Below are experts of layer 4 (counted from 0) of a mixture-of-experts language model. Rows are named router (the router's row for the expert), gate (a neuron's input weights, with its number), up (a neuron's input weights, with its number), down (a neuron's output weights, with its number) and show model dimensions 128-191. Each number is 500 + 25 x the weight over its row's rms, rounded and kept within 0 to 999. Numbers have three digits each.
After each expert's rows: a language model's description of what the expert responds to. This comes from a sample of Wikipedia text that the model never trained on.

# expert 4
router:495505482504511539511552510496506527547497508484497517473507496481475479518545488487538491492495506488530484534515463531444493518497519518481466535478510490514503512525492504515493481478475492
gate0:534473513489534474527507494535458501482501500480481489521474536471497435498529498489477523507489499453510490530574545482516468530470518484537494531539515464534465478528495494460538482537487498
up0:513473510527515504551495484501531516467494469503477480529454490472496450524503511479498552488497468469505501535521511488525508539464556468499547509530505481514498497514476502481486460517461512
down0:513513499476518487484508490465536494498470514537505497479493522502509500491505481482523509463475477510549502503509537500521523467495526507512519515516488490546515535513495497572508468471532498
gate1:498473482508525508484522509529526497483494505523500476526506515529498505495527507468528522480491538516490481497459500498467504477455477560485526489501501535559504486491481495490470502498481499
up1:503455500506542464470514493518501496472454492548559514534498502492503519494508485488521511441498515485524475486520490474497444494487479518496529499509488537549498518478502529488492479481473528
down1:526460480494533514493509537564502499490531487516546528522505471413492510511501500459511502531488515518529459517521496526495499509519477465535476505489484486497510506524476531468477549477537505
gate2:530464502536503491544528499498524486497506503508478499526509465536482473495489497493516535513449506499496477522522462528437541557498497506480491501509526471492527525499495472520498455551496478
up2:528462484531492507512519519517482494503499511501546484523527473524467475498491506490501532492474516481516474539505501518485525536493525521491479463529460473520524534513503453553492487521479500
down2:508526520515514514464477505516502518431494500492486504453499535455537486518468481486490486497525548521528488473475510512515524506486507535495527519475513506524524482501489504475540476498464522
gate3:475508515505498507480509454478500482536466514482502508527456493528480489476525509546515519488513524530507531530476542487496525480522526502495477472547505522537528475497530508512492522514442506
up3:473512513497516535472489474515503518534480494489510484538474516525489471466494521528530551490478514531513521556443517503527512475513509522496477465554525535500537441468530510483492510508476497
down3:503493504511485450494501479513502521510490492551505484478521501526475537524523489473494498489538516477497488532506490495470513494447486508487543530454455512572520488498501506503520499511475481
Table pipes and semicolons, colons and dashes in lists and award tables, plus mid-word pieces like amin-o acid and pro-mo-ting.

# expert 27
router:526518472467536500482480504489483495479478480495484518496506440460539551505469466502484491480514512486536541516479470498477457513468485493499487528546495530505519506526504484467487485488518483
gate0:539453467539513496503523502526473494486465500443511479514506516456520473519503538488458498518480495494470495514545515494523453489505535523524481510517541517526458525490493487452526483560503529
up0:515437479541534526512491487498534494483501458457531474510477510481529472523458549485467505520499471526471504492504501489531493497497569521457529475517534537521483502468468504469489492479448523
down0:503574463505509504492470513534496462508512555529538498436526527485495471529527506495517535483483467451515495460532490511478477506484531492473527546498515494503503544477476485553506470507509496
gate1:461511483502502486452523473511544474553522530522517483524484525538511488501496534500514523482484490504489524473450510473443484510460468526454510486537549549552526466527514496490506518534460463
up1:504474501495496474453504485513521481512479503531546523494477508531493531516497494513511536425482485478505512471496511465465463531488499492468505494538519527551517493531518519481517494510437480
down1:544476503496520505512477540524475527447476492489529499503478505497543543526475531510548483544513472502501470541549477484482492504536474532547490454514449473544473494531508511490465507493505536
gate2:510489496550537521546542498502513496481473452530471485519484485520509494503473482514496513507496514515447491537500479525498508536520511496492471498545537511526531522498466473481484479542512506
up2:531479494557513521500516522514480483482475475529529467528518484517507483499496526506489486478498517493469474539502502496520480546502504495483460489541475523524514557520474454524469504491492495
down2:541540511524502505496472491508519521488497509465512483508532565487538471527474515495517446494530531502521480511490487462473487516517499479548479477516484538522506478528499540474499509502509476
gate3:494502528477481466513485513497476513497505524488520507506489479533517479486523519540510485526503503508493528514493510490494551485506492492488478478517513529535530497496509504486477528513455546
up3:515525533465495504493451527512492536516508503482507482514485493528527471475486526525522528533470482518491511521490512497511543503488494504502482454555500536485538457465489473472445505532477518
down3:484496515510511500481492454476483515495486498542519509501497490484446515543472502479513528482483505505476522497510470527519508480489449472496547497486485502541485481538520533505464494453474527
Word pieces in biographical and publishing contexts, such as the s in publisher, ver in Discovery, collect, wrote, William, California.

# expert 56
router:494558478468490463495468555470462533507528495516502532465533497499524487524520474507469533463485506478479507483475517464522476535565462484470491517500492486450453486533480502508488472466460490
gate0:495482499495524491499559482493456541492506511502523496495471513482550520509504517503462484529513515505485500510536535499520430498492516492519454497509556453537534502545501497448508480542505515
up0:479478491523518492516545463469497527493517489503549480502441485499528502514471527483475496527529456518510494501488506498545470493478520492463504488510520469545532491506487501484461476518450539
down0:520525490476513543524478546504498461536518504543527527483511529482478476506540477501501516475454451479528488498482515527475492494523539482502534512483470480503482482512475490517507495486532485
gate1:487494501495527512491502476525523468502511520546474509489514494506503544465511525471486543500514500503466530510419531514456485487486484525487512471477479496543518482496460514492504501486504489
up1:516459507515509508488500477519528479484479522544508539499507492508486535486488492486488523456506491490483483512495490499478456513508499494498467475470499499561551499523473513498508464484450479
down1:492500492495492491515482500554498540486484487508539529531529509480510524484491468465535483528459487528508460532506519493481478540530472494506509526493513524518492432508485513497476493475493500
gate2:457524499547530483517511482521542501489509453519453483519460465521474507491520470496512558520462514511492493538534470528472497511503485493515511497469521504537501530493514498489526457556487491
up2:497496497579485473496518505557525496522495482513483489514474449499476482489505505484502516527463507497507509566508482509516487520494488460528485489494483481511488545511519471516499500497467523
down2:544524466528532493517474498524513491467498519506493508500485551463517446457495485455502475510498532475489484552449491492518503472508556488509505509487486479503527479529507529468504493473477458
gate3:485497518528530495488501499456497497493478524480509504512474515491510448468524482529496497453509510518494558500510523476494525518524503502522485489531534505535482513463511489492513520497491472
up3:496518530482531515484483528477490533492502523484507495503483502492492429464505514535502556470453485500486536529495506500515528514513493526517513474546531516518467493433460470454493510516497465
down3:546492486510508455501506464486471521555494494526528495481517496466523506555454505474491501491518549544500471507530522465494498569502521496495544514479481481546504516486530509523488468541513506
Institutional nouns like War, Army, Court, Service, government, River, plus the and by before them, and ru-le in crown rule.

# expert 3
router:505536481473541480485480496463477503492460542495486525462485507508556547503510504559487525471507528499507522509473480483512472515483499489482479494512511528498499552525503513487470495503514486
gate0:530520480522500517517523509534500491507493499450514495509482512459514474503523520524498556524502513506465508543567528546502501501486519479529507531516552485532466495522485483462551470550496481
up0:501519504547507524498523492491515498516508482463544485515456481480512474525495531540498574504510489518461509512516491534528519516456541478492530472514524476510492490491475493486501465509484474
down0:507532521481490527501482511528458481473501519545533481495565478460490445535505461507496519460497496471521504490489568488498524522495531503525465505485455512529502489494431504525507496491478502
gate1:470505490507503523485520509511553449506533513522502454494522510540545500483460522489509524513494524512483547445454511487441523506460470536477506478528528523544502483524514521498507505504495454
up1:511484515501532485481510490498528478459482495545519494472508512517541532514442484522507536459506524486484530461461501480466510527497496507480505498534524535551528507525517561499506470488478471
down1:543471511460500512526508528550475494496492473499538507502481493472507519518481523517510482517525542542495494496524511524500459505495528496542533473535493487509512473522524538464456469472529524
gate2:533532521511555544493522500531501520488478493525472480499498500544533500499518483489518523484501523520471487460503453521495539526502507485507486473538543497484492524529512472481528441544524529
up2:529487536541521540490491493553479510490473507507521456518520489506541488490486486489514517482518500493482481520488506513494521520484514487499493474538482490510494520512527462511543476545473516
down2:514502497526488516485471517478495525468533490477489440466497534491511438504465508498522492483553538465545481485460512479506506499505510506541454519500435495520502443525537537509494476520517516
gate3:460529464465485512510489499490471499481496569472516500513480510513455495513529477541535497511526511504530534530515515500489525491517511537522475517528525489544480513497513522487501512497478518
up3:497536470478507525487472521491456509475487543480501481514475520512464494498526529529537518504502503511533514549524508500519514470512473538531492474542535504511494460471488499478485514517500494
down3:515519490487459481522503460482523506509494562560543484519495465497517515528489471504480522540499549536496494468489510483544514494477505507483525520449528493512484506487538481530491466499507494
Given names and surname fragments of people in lists, rosters and tables, such as William, David, Shel-d-on, Ro-b-les.

# expert 42
router:499544511512524497486516496496525494470461516482502497463506477463491512517496512514525535451496510485491525519490517523486498514473508505502509524490492496503528481469461491489442488453487471
gate0:529504508526476511519526515487459540476463479463530472517496518445491475484528541450501509502457496509487493530541530531498475514540480465567469506500510492539497490499501495459511498545477510
up0:516481525559496529493513492452524525497472430503534476524474489439484482515482548480514498488493479526519499537517522512515494532529492465505526488511508522526511463493516492477471513494445515
down0:534555449460505503522523486513490475475502506552535492455515487501470506531522500498517531477464452500499500464509548523480501486524506477495523475475492471561481554509492474535511482464486531
gate1:511497469496507485482519489507509473524538529535518510493491520509498478497501535504500527533488529480510492476467529527458519501476485555503531482530509522529521449487496505484489529518498483
up1:522493497506528467483496481461503489488491495534551547501478516528491516516463474533510522468500513476506472474512510510472499540472482540534511470543482536544553481464507515506496492511470495
down1:501467502508507521522509507520432464503492505509531520475499515467502549526489512465519487555502506512525497515525470533496506496467499544517552520481478498551504468533504538477483502495504508
gate2:494498525546542463543529442544516506457520487522487478483494458487494468493503481500511524510492515511495489513512469537434555502535529484498483506534514477490507493494484493478516485509501508
up2:513480520540510436505534474547473492475494506492541469488519447478504469500500493496517521483496518479503491551507508530447524506526523479499471494527466499510513514512491460518504508489487510
down2:554514482528504498473507477530509508471526503509529514463502512416543467534508560504523500505506501499530467507458507477504485458512500480522478532500468539532480500521534504493490512496498515
gate3:486517512526528528520468462524524478503483490513557526549511490504451466492501497502485455493544496528491495503480476520495558510496516520489482500518506488528525530510531497484481507462473539
up3:499511502532538553528449498532535506494501459516526510556507480536483449471482495491486513494504481521483469489482462544516568501489502530505474472533536498491518496494513481477508500499483524
down3:480516506472515470469482443546486490525484492536472482485485479507519517554491480490524524515477498457511509539444494472511535514464492479491548497482500516525492471506552468488512488525486484
Line breaks after infobox fields like chronology, the infinitive to, and role or become verbs, such as role, became, set, make.

# expert 61
router:479500458511523526469497543507504507482555520476455490494532503444492534515523485482482482470520528489522462493495510467461481521483470492472554524505467464480513537500519490520509532495542481
gate0:520459519558475482505562500521503562511479455438483502513493537480517476504506504479496451473495506501462512504545538500478465513503480491524469528518529510510511500488486483493530490520485528
up0:502453510557473545521535470465522533499471447458502476523474503497499490509489519485503489482512480525474506472496528518508508516479495486502513485527522526526514495472483521486472526484461527
down0:544514495488483522485491471505498467495490509552504476486535471510474529502564471471560525476516463454504492501515530497532526551486520487489528497531510516536526522526481455599516492512494518
gate1:517516456496530517471490501495539436497541532516492491520505499542529492479492542484501519504504537502510547433497485485459502495454493551486501480519517525534496499497506505496508507466516461
up1:562487459505510507463482489498529456506503494533522498521493475550504508503480505501493528445523507479517506448515504504486462500472486509499488477559507539562533512494548526496540486447472467
down1:538459456496507493510483536523504494517500481503496526505483506485553496505478485490508486542480503489485489522501478502484473515516499484476549502529516499536489510525483574472512483486488543
gate2:502502496516534506532527498532520510450520468522482482528490490554460481506508516481524525500470490527473465502552481474482525509502515528497509527518524492476515504522489485496521484514498515
up2:490479489531502515503515509534487503460492459479528473534498501544481484499512507462524515468464506496482464525539517458496483527495518536508513503506473512478525525543495492516521496475486504
down2:543507505516507494519460486470498516457503518495481487516486529484495459519501574501502468505554507487520511530490515485490547490481525536536495532495473512512485472513545527514536506478477482
gate3:501504504501503508484510496468473517514495521438525491556483487517481477496499501544504507536529461489546505512500554518475528473518499522524489473519489475541487507504507477490512527504471501
up3:506540504492517536483496527489463523496515503450488476536485492508478463475460521529517561547495456512526489522471527529488521467526491549509485464515511498509491454481492449479507516493494481
down3:501489533467467495496458458494485545515509491547503507472518488534479545522500503481502524478484516466489494544536486535517518485474486509482509485479471506546507503497524492508508474502482533
Letters ć, š, č, starts like Sh, Jo, Pat, St, and the and in born and raised, mostly in album or film lists.

# expert 46
router:489507533473473497502503512509459485466509527510506530441465472484537482511509506448497510490493515479463544483503483524520544507526464531489476517548518494542499505515519460493480474468463503
gate0:515488520516481469523551492541488512505502476445515476480470517459510473496517503528490528485468538484510489507551556531507415516471479485537452516512509478545489507523496502481534497543489519
up0:507468496534514491513516482512532522490531453471538459519445524464512467507469550525510523489494489517507500482487510513529493531427497479488494475531492500523508508509482531484500529475470518
down0:532517535472514518505455527522518473520476503542491467484511498480463482474513485501498485465500490492528486525481524509493497484529518503509486431507457517495541509547462472532487510469528481
gate1:502525495515497516452506476510517457515493506525483507497524491514509508482498520453488531519521533502509560457445496488440501471483452525442515481520520521553516472460509511527525493461475483
up1:532494504532500497451499474500524471476480491528493543485497471502486547504489498493487542473510513484502544475500468494452477502494440500479490461516511531552526519459512535504558443473425495
down1:520481487526509531523537547557460496492502528501504508483474466446508517497522516515520506534512501479520484463525513526479467507477508515484513517531518517534444503504501544472480501498481520
gate2:518472502525545502501494470504526468492533461552497534498477477550507469498514468493497520509441472476463474524515469548483520523531516502498501520523544487497489487524482528485493474521492479
up2:529464507525504497477510481538480462534515477523536506516505471523521481491527493480479517499441490464505468560519498511517485530511527500496482526536472497513494476541470501497506498486485486
down2:539518475502509507473458518477501533457484502466512507510511545456529481508489491496510457497545513525522472491490564478501479483484538518529511490484501532525515458542558532495509494489494479
gate3:458509506533480496492489503488507450504473529474497546518526480497467481477484506524495490513545509552494509504467530477465545497508499539494504497525527468541486506468524504532515543505511503
up3:472507519510514524487463544500492468493505513506506526505474497501486486474486526524523508500500496541502504493449553490512561501514457567493495500532532491518491472449507487498498523518520482
down3:527471525456472476489485473511512519485468501537510502475491494497487485529475478466471517516481514492481470489492505527505509488456499514479522518502505507531519486477521491512455456518483477
The t after n' in hasn't, haven't, hadn't, Born labels in infobox personal details, and table separators in election tables.

# expert 49
router:516558482492546522474494475486469459532474506533471526480517518473500554522505463511497491503444526497480523504477508519493488506515462452466492496469473501470473483499479506500505501476509501
gate0:533482515503507471494512479529508502506474525482490486510459572447544494492529507534490508473482496527528462549513512488499506481517485474520491492477520494572500515535495504500515498558462522
up0:504457544530518500497500467488562521505485486483507456519442545463535501507484501506525501462506497536532491518495510492508516524495503481489559447514515496536527500499483512523479524483421510
down0:563533465484498497507464542532485471478470508543494474497476490513523463505529512469500526488504475488540470504518503498510490480507519476477462513515480502549507520506436468510504447512506512
gate1:490496482507488513469515515491516442498519525524493529518499528554496529483486514465530505528506529546497482462452498524421507498480470549456506480538523549562501467505492512475476496493527469
up1:523464506519483502484529492487522480456470492508499533505495485542515529508477494468521487478494519531508500469492496504452501527504480514480488501531529522557512519489517545460492462511486460
down1:506459520492505481496514537506459530491501478503555543500510513475529504525501502466525518529501501533524473488505539534477495516500480506475502502499489450532514458522479527465478502483529517
gate2:496504492539559531497533465527535507487471480510468483497478482541518485483507484511532517534475512517473481525517505470475539507535525466492522478530534490508494519510492478547471488543501510
up2:518488506554494503489505489543511486531465501515546482503520469500511472481507494489515510519467518499489487532495546485497507519497501472502497460518460473509493522531508471559466505507472525
down2:532467524561495484500481501493540516466504497511490489503489531474508438482505481487522442513513529499533479525471501508503540484500513494487484515527488513519481453547532521516498507481460511
gate3:481506482516516481474497478522497475510493493496498513511452507496495505485517515543513528505533485505511506536487510482487522519524536491482486489489522546525506507501497509534531533487487530
up3:500538519504541519468492501534461526510506476502500490515461503486492504481492523526498560492498480479539485570491483480504510519531493495512500480515517537502520458493477500495533518499527497
down3:491520497486540429480511436500513464511519491564485480488508497493520543516491490497539525493493458483512486500503515482487517480492486493489541499490515489520498475524526498499516487518513505
The words the, by, of, month names, and inner syllables of names such as Buchanan's an, Lincolnshire's ol, Bahrain's in.

# expert 38
router:495519502487523509494477542510529497525481499504506501474528512471527520514542481479516475497495518489484563514526481499537489508455516522486489521509505465506516514476582550461500451501515481
gate0:554466507527520461485542491541464525487448498486512494509505560455522452473512539456488488508510510527502511500542544463515455537485503489540474507513514470531480541488514515497535461519502503
up0:521479522547526521490507496498531503471502465492515483523471518462517464495477552450503506526513496535516522473506521469515489527470541486486541459533505485516515505456532520517474488467465501
down0:513529505457496515460496479514470481494470535562531510461516500525479477519521494503526530486485427454492482520503529496516477542479546481492539498512520454518502544480507494561493508512499508
gate1:504501513534497536481546469509521473497531531537525482470498486535513504463527522469513554501492503497495536507466508481431494538452480545483528531500512548562506499535487509473477522510477493
up1:524478524518510506480520448505514495493458499528539528470515469532494527495518479477534557462480512466511516488511508485467467559473491510513512532508496545551492520514505549459513467497463504
down1:548503501527519525524504508565477466473497489477538470476524495454510501531519543492489494526493518513490483533517523550496476513468505504522534521509512487532475495489454547465474517492482517
gate2:518513493502535488510516462548520497470514476502484478500508471508505502490506474488518546518467523549476472517516482529462544483486502501490503490511565465504491494503526472494523497528511466
up2:527474463540519473509510500555482499491499492500547474510528474485500494495514481482508530497462514534494471546496504501508521513452488508524461495517508493542500509544527463522498524494479455
down2:556496520485511520509462511476525505478471491525535493470492527457498441538494502504516476521503499500520502479465509500517500471504533518501509499481495519581496490510536515535480487496495488
gate3:489501525511523499512505492470500469490515525470557497508458488513482428470530520537494481555560530514511501499521527466495525493517541532478494501508532475513492522514505500493514517497459522
up3:497522521489543526501460510482500506481529529483540505516478504499475441471508539519521510536519530522530502504508493503492529474501516545506508467537529482485501482486488499477499512520502493
down3:496485488496450460511485481546479506530561520515497481470505514480509473505460478468450528514511499503458468526508498491461507490476501522504516502489476511494535507472480512499482493500492505
Capital-letter pieces starting proper names and terms, like H, P, St, Saint, Mont, Tom, plus inner pieces such as Ver-te-brate.

# expert 11
router:532495481491519497487523519474513498491490523496537527499512470465564537511529544496469484466556510544492515502518471466505524513486506472472505523514483538493469517513502534492500531489510487
gate0:532507476508496484509534491542474516470488501501508486502479512483531482512507549495479509501483498479507494541528550514473475496492501457512484515491530476545484529516493528489552496589475532
up0:528486483533494511512530489499531508469502477507527481516458493477534469534463555507467501494489457519516502505488516519489511487477548454453528492510530490519521518496479518497495517532447518
down0:525527474468516481528499457487497465504501519551524474477492521503467525503482521479528529480487406473506525506489541515491542479526535514484514500500476502524518498511512499530521469491500494
gate1:510539480510497476491509519494548476547557518527517476508493483532474495481558508500488548515530495528536514483496513532476489495474471512482494485538537555560516468491462509486487506534517494
up1:521497476519503468493510504492531486519500513531536500509487456517466493501533453516498549464539475505556512467544504515493471518489484476493491486541511540554515494486503520471505484510461505
down1:545450514467479516513492527552526536470501501472537515516517506453537545538494496515508481504527480520495458515513495529482478484497515499516526514548456489503489457501452514472486480515507549
gate2:525461496563574504504541468517512494497527498503458466515453470562519493489498526509498510521480496523487499507524482483468555495499539494489524497499561507475500525522520482509491489506494462
up2:514457491582534512493510514546458478497526517505530443512465454544527476479506534479475499497497499498500490513519517480467554486481532510485497497499500505502500525543512456535503507477477494
down2:515524511536524507502485498520546529446484514509469496519521549497524444526505499484492490475531516477511460488464515478514508475511511524473507508475494528521521481541535538513499524512497519
gate3:510467521512501489476503499499488499507489550498532489517466479496488480481503545527529519511556490541518563486508476502451563471492497523468488473468540517540460507485516521454516541457486515
up3:531481555494524525464477520518489514530488538513524478531459481492508485471491561527539550496532479530521530539487475498466546481492496524484493459490538537520449491457485505447482524481512490
down3:505509499533490479527458474442472500486505474512527462506525461520494501489490557489528502497484487494462505524506508507541542502460535510503521514428498518511526456526505474516517485519510517
Word pieces inside personal surnames and given names in biographies and cast tables, such as R-ate-liff, Jen-ion, Dill-on, plus some mid-word verb pieces.

# expert 9
router:480488476502486491484502511500477513478502524501503530474495481470506524518488476472494513485524516482538509520508506514479479518467470528483504509550477480542452499505538490518502533478513481
gate0:544470482508484481512526483556507517470494447450528506526485514464527444490514507493462506519471505505494487517537540511488451505484515460533450514527518503552526472504530532505531493547482512
up0:512451499528500525505509471532555511492518420466538474531482493458532455498473518489483525503508484526507492499487513507518479515480531454480505495546525541536557469472518524504468491510467502
down0:548550514426482526503501509500541469494506484547545481482536510461515503507534503473488512505435479517495468491506569523499485503504518498498502509527511499506462540516492467519493503481473504
gate1:516481483485491496457538493486514423514532549539502456464495502540496506479502481495477501556513497529532514490484485508420498491468493503465516479471508518542491464520488480487500505472477454
up1:555451502485499497466529503482516441479479514550511501465479466523481504503496447497477501496517476509540493491525487499452474519508493469477494487503502515521503509528492500491527471474442468
down1:498434505478516498469522545505482501508497516505526488516482518475558499532502525518527488531539517545533486507502494490490465501542514517529512472533500517506519491518478531460473485528515523
gate2:482535514513559488507520486476527481468496453510486510519479492531483503472510498499509547528486526513502497520523481491489517506480512490524519526509509507505518498534494479500456477528541503
up2:472499512547544485481501504505478489486453482496532487510508480526491468489499517486504513463496508477503495532523520501509508509473523508511506514527473500497547535549511438528437519479502497
down2:486524491501510511494462484542484478473472481494519495528500543467534477520503498493530502510540508502543472494468514509510532457518522504495509514486498518509533478524483506507505505484531524
gate3:476506510525488500506493520491488497522472526493515503510489494531472440495528499518496535547496476528492539514539530491507562489523520519503503490516510483560511516477499509527511483475460496
up3:496541514509523537510438534495498541513479486521513490510491510538488428482490535512505568535479474509491532528522506494554559486508472518522494496528531519532505493455505502491498486485511516
down3:531489491503512476483495470505532500505465498554480483492493464516484533518514503497508550509522509481525499534490505450529485490476487484498591468482497496559495491494555472496506511528491477
Sentence-final periods, line breaks, and short connective words like an, through, until, during, plus the final s of Spanish names like Moisés.

# expert 31
router:519503484507526476479511546474536541544492506510447536484529514489479498504515454519498524512463499488503504517489448511480480497469501460545433500457512526514501496543468471519482471493492480
gate0:518477480494513469504536482501469532505474493460470483497482526453517462483557515472485507516481512520516479511564491534482448511483521480526472544499520492549485515502494515516517499543518512
up0:519469501529508494499523454456525538501498448486476465529472474444512466504513552488478522498492478552526525509488463517510500510473549472475511520519502518516505496483481525524446496490459516
down0:533520493472505545488513475520530515490498531515539484479567492508503500497527544487515534517502464478522476500511530513489495510519536448447479527517517484518538491503467472559541485481508505
gate1:497522493532504491456508496516531472535541506522473491502504503537526506479495530491493510487513494496464505485469503475458500484486459554487510467508537540576502473551486487487498513472489462
up1:508510497523499487440499480494533481490497477520517526499516489501516487502491492501492512456494479461493503471508491480475491528511487504503497494518536538583499503527499532477508465475442476
down1:540465529464479519521500534522507512455532498524550491508499529480537537527512523493529518520519485481517480475541464528507474505481455519503547499515477444514503478521497557438511489486500508
gate2:501496485538535512502506483521516528492487457506488535522495467514476481500520452516511544518436489523495495520521455526469508518517493530488494522503542501513463487527466526478510471506495512
up2:498488517550489503481497495540490522501471482490534533547512479503483461498496486493497536465449500519500489548517500496485487519505497524463490497527487511523467508554478508507510487484478520
down2:537522500503527523486452493542503511472492511501520499516490528455506448526472531474512500505539507507512473479464514500451499469522525511483490517468480529519496481536510521487545509465496509
gate3:491488534484511503509533509478494532525499517483460503535470494504476488489509508533504512498524486472517525510482527525467523497496526496498480494530511483564480521520503520490499514505479531
up3:505518524493526561493493543482496551523516504488466505543446502518497481480485488507518548500495481482528490522470517526490541511490485505503497466559536503515495460500498511460489495522524497
down3:501475513508502490522441466513491528515492471506477524460486476481499533506491508478497490513480480464502504488490529484489500502497520511482556517490524466542476519477524488516515462521468475
The article a, word pieces like go in Indigo or Domingo, and short stems such as su, di, so, plus though, even, well.

# expert 37
router:491505541478509455499469537472492550526489517511514541442532500513531523498472487513458533483498514495490507512455547455525495503485454526470480466460466504488503541528495499522505481523519473
gate0:544483550497502474493530523523475509555471501439486516495484509437522491496524519517472499535486512478538474523561531507504453504510491511568482493477502503541519483448513513500499507570488474
up0:517478548541516501498503492496530511541487461506522496515473483462513471506472535505478503520484477501513506490495498503544522518479540501495511467483491515524541460446514509506460512491460491
down0:500507528487501488526488516498508462508550503559474474468505513499476538491501497487507487474472466466515491470502494513479520477512568522490513489527464499539499508456483497549512500481502502
gate1:465513493514494522484490502512527447539509545523478511476510497522505531480519527502511541524484507498510498486450535509469466522483423535497502496498513535550516481508503501501468519471458494
up1:521477503541514502475501517497533444504479510540498531478471478500481547504504508506496541501458475480516469483492525516516462536517463491505485506505514515559529491498523493498492484456427493
down1:513481478477491527508506495524520517515505493472548518505493531466511526526497526474544465524484494509528502511545473506505468535500502498544502480520483470525453488532488555455516518479507505
gate2:508492501492527497523505479523518504461516483526473469524484478560487517481465473516515526498467492524454510522539470506470505514532494511512528478505517515493460522513471469492499463524484482
up2:517455501535483505494486507532495517501491507479533438534512490524491486481472501513499513493485513505469495542516532486472505507503494493527492489517462501511472528536471456501515482497466489
down2:509539511480547490483484478482526513442474488495544485508509523501506458511495459478500478497531529553519509501483515521483523482505493515513491496480444509554487501515487505507490463479468488
gate3:485500513542526501491460468481506471543503520493527533518501489506468493477521495547525520525512488526521541460505502477492552468536496497484486438481493516523451520516530500507531506480488530
up3:503516549534539558486423501496483505529532493509506507513499507509469479463498503526526553510505486528540521483488486486509557468536490520498489442513513529489448486489484484477525513487518499
down3:511488543500520492486449467460518518503498507556486492550479509508469528545462489473471508493522511489530482515488484482516556485473496478493537516482486465516510495496559450496506487467553484
Cells and commas in election and medal tables, such as 3rd place, bronze, the % column, E and Th starts, and joining and.

# expert 45
router:475512466459529474490522506462460495474472520504484535511497479569494510501477451484490509461476514476512472529521489469530520507504485574450530537531519501515520531481530516537453520512494518
gate0:510494499513537494505543487549469523484498478477484468533456518477522466481515507463459527510468520447542488527556518503508480466509486514531487534522544500532460482497485498482505490505469485
up0:495476493544518526524515490506531505481524469490496465543443501497502472492476509472467512488481488481551486519529488508532514482483516536488517487523533492521503467481485503496498502471434485
down0:517531484487482512469476517504491470495492486597512495491494546494473505493510476488538518495465466515517476496478521495468508473498525476499514492491511510523493518526462499539530491454484498
gate1:501488478516495491477518513508540450509495514510452506496493487575547507486516511486515524498471531553484516481474456525444480523453462538491527492492554537573483506510497495505471494525497479
up1:541452479525516467474514501506526449468463503522482530537507474566540520496505483502508520452475479519499508507488455533476453545486481477496494491511542560548508534506494528483491475517457469
down1:545481477497509504493495504559463506488521509489512498493485508453516528550513501493550474497512484497503495536477487513481466506477509474511522494473483534544519455502520534483460482482515501
gate2:515510510501535509525499503528512506474510497516479492518486502540514482482487483499497525486464512545493508496499450511469524503495517497497506521498525474498514553509501487513493462508516510
up2:538472499540514495509493502554471498482469495483506476522512482516526463489484510468480532465466486507502522550475489496495495522488521520495483524524479478520491555509506484539496474465483509
down2:544503499488504521496478520490511514482472464449481491509497516517516442488454521485508487493554494520496514467483497460519502494482490466516538492497473504524526455521517495487537473488509537
gate3:477482469514469483490484473499482529518501475472521499524485465477478471482491551555469476547511469525513525504524520519443544502501514488483478473495512466539489516499555520529492493519463522
up3:498537476497513532502467541471469574500518478473508507546487461491512499451470582517526514520467483525537517503518494527465545503495460499473475454502535502508484495473510515483441504523496484
down3:510512529481497496512462478509497527491520469545499463484511484509505486523478486456511527497503489506517535464526511487513494470448528514492565500448521471513537509491522518511530494534470487
Line breaks ending sentences, list items and table rows, plus be verbs like was and were and inner pieces such as ga in manga.

# expert 28
router:503520478545536507497490520490506505489453536477472538508526503472477482499569501476505525463505508528522539514494453470516519517508486533486493506448471533491553518487502519523494486481510473
gate0:518485511496492463517532512541487532530460494471513464497469498440547483492531503484462495494519532480510465467568541508503481511508492469561475491508502465544496533503501477494514484541455506
up0:504483530545501478496517492505561503525478459501521433523442484450549455505492536507481495484534486498504490457498516513538517543468513462533523469515499485524506527467513481483468483499433520
down0:519502484496509494494476486516503433487468482543511481483516501498511520500539484490504539486476454466527502498517538487527545528498522525490526540532506495526472533499506465527519491503477557
gate1:485499501505497503463503501504512457489540556525477484468490493512494513477515493479501506498497502516499525476461520481432469495493450527473517477481545517545536443490492523490480521499485484
up1:513484511541511468446475499483504470464496526533513518453479461508488531498488479496490523462518477481503509467513509489498457505526477476512503487502521533541516488466498534491514489481466479
down1:521479523458517481491488499506472528462503477465524526500491501496533526547485475477502513494510558499528461493464483495476476462517480497496494526502488486535472527522502547493451503455504494
gate2:476475493544549521520490475505509510471511450526503487545484521537477502467522501510528586517465487551452526511533460511497466506525520493508470494529507471504489500477493510536486470546485530
up2:500481466575511522506489471535486502484500489521553481545512508535481487470503513504508574486492480531454527545525503507496460509515526487501472477532451486532489520516484504560488495524464540
down2:525478479530528507483464518522482513516502478475509476465519482495508467469467512516546487511522560495515472486501524483487491498490551542531499484491491528507491451482463491502503455498502486
gate3:495504495514493526504494520484525452526487503469524526516509493524498447483476516543518506529538489548516534529492485482490549470509495517495468473497524501515508495483506484506516511504489493
up3:505542518517510555489479539482516503502505478489519495521511501536490442466465512547532548536498485555504507519482461492502553491498504506512510467537532517490500461457497478458500494506520481
down3:521460504474497492547463472500499526483459481545540497479473508503498489518424536481503520500499477503498491507512470489488509482508475508499500524478502482499512483506493483502509469519509484
Mid-word fragments and blank or hyphen tokens inside names and words, such as Ge-off-rey, semi-circular, port-ra-it, imp-os-sible.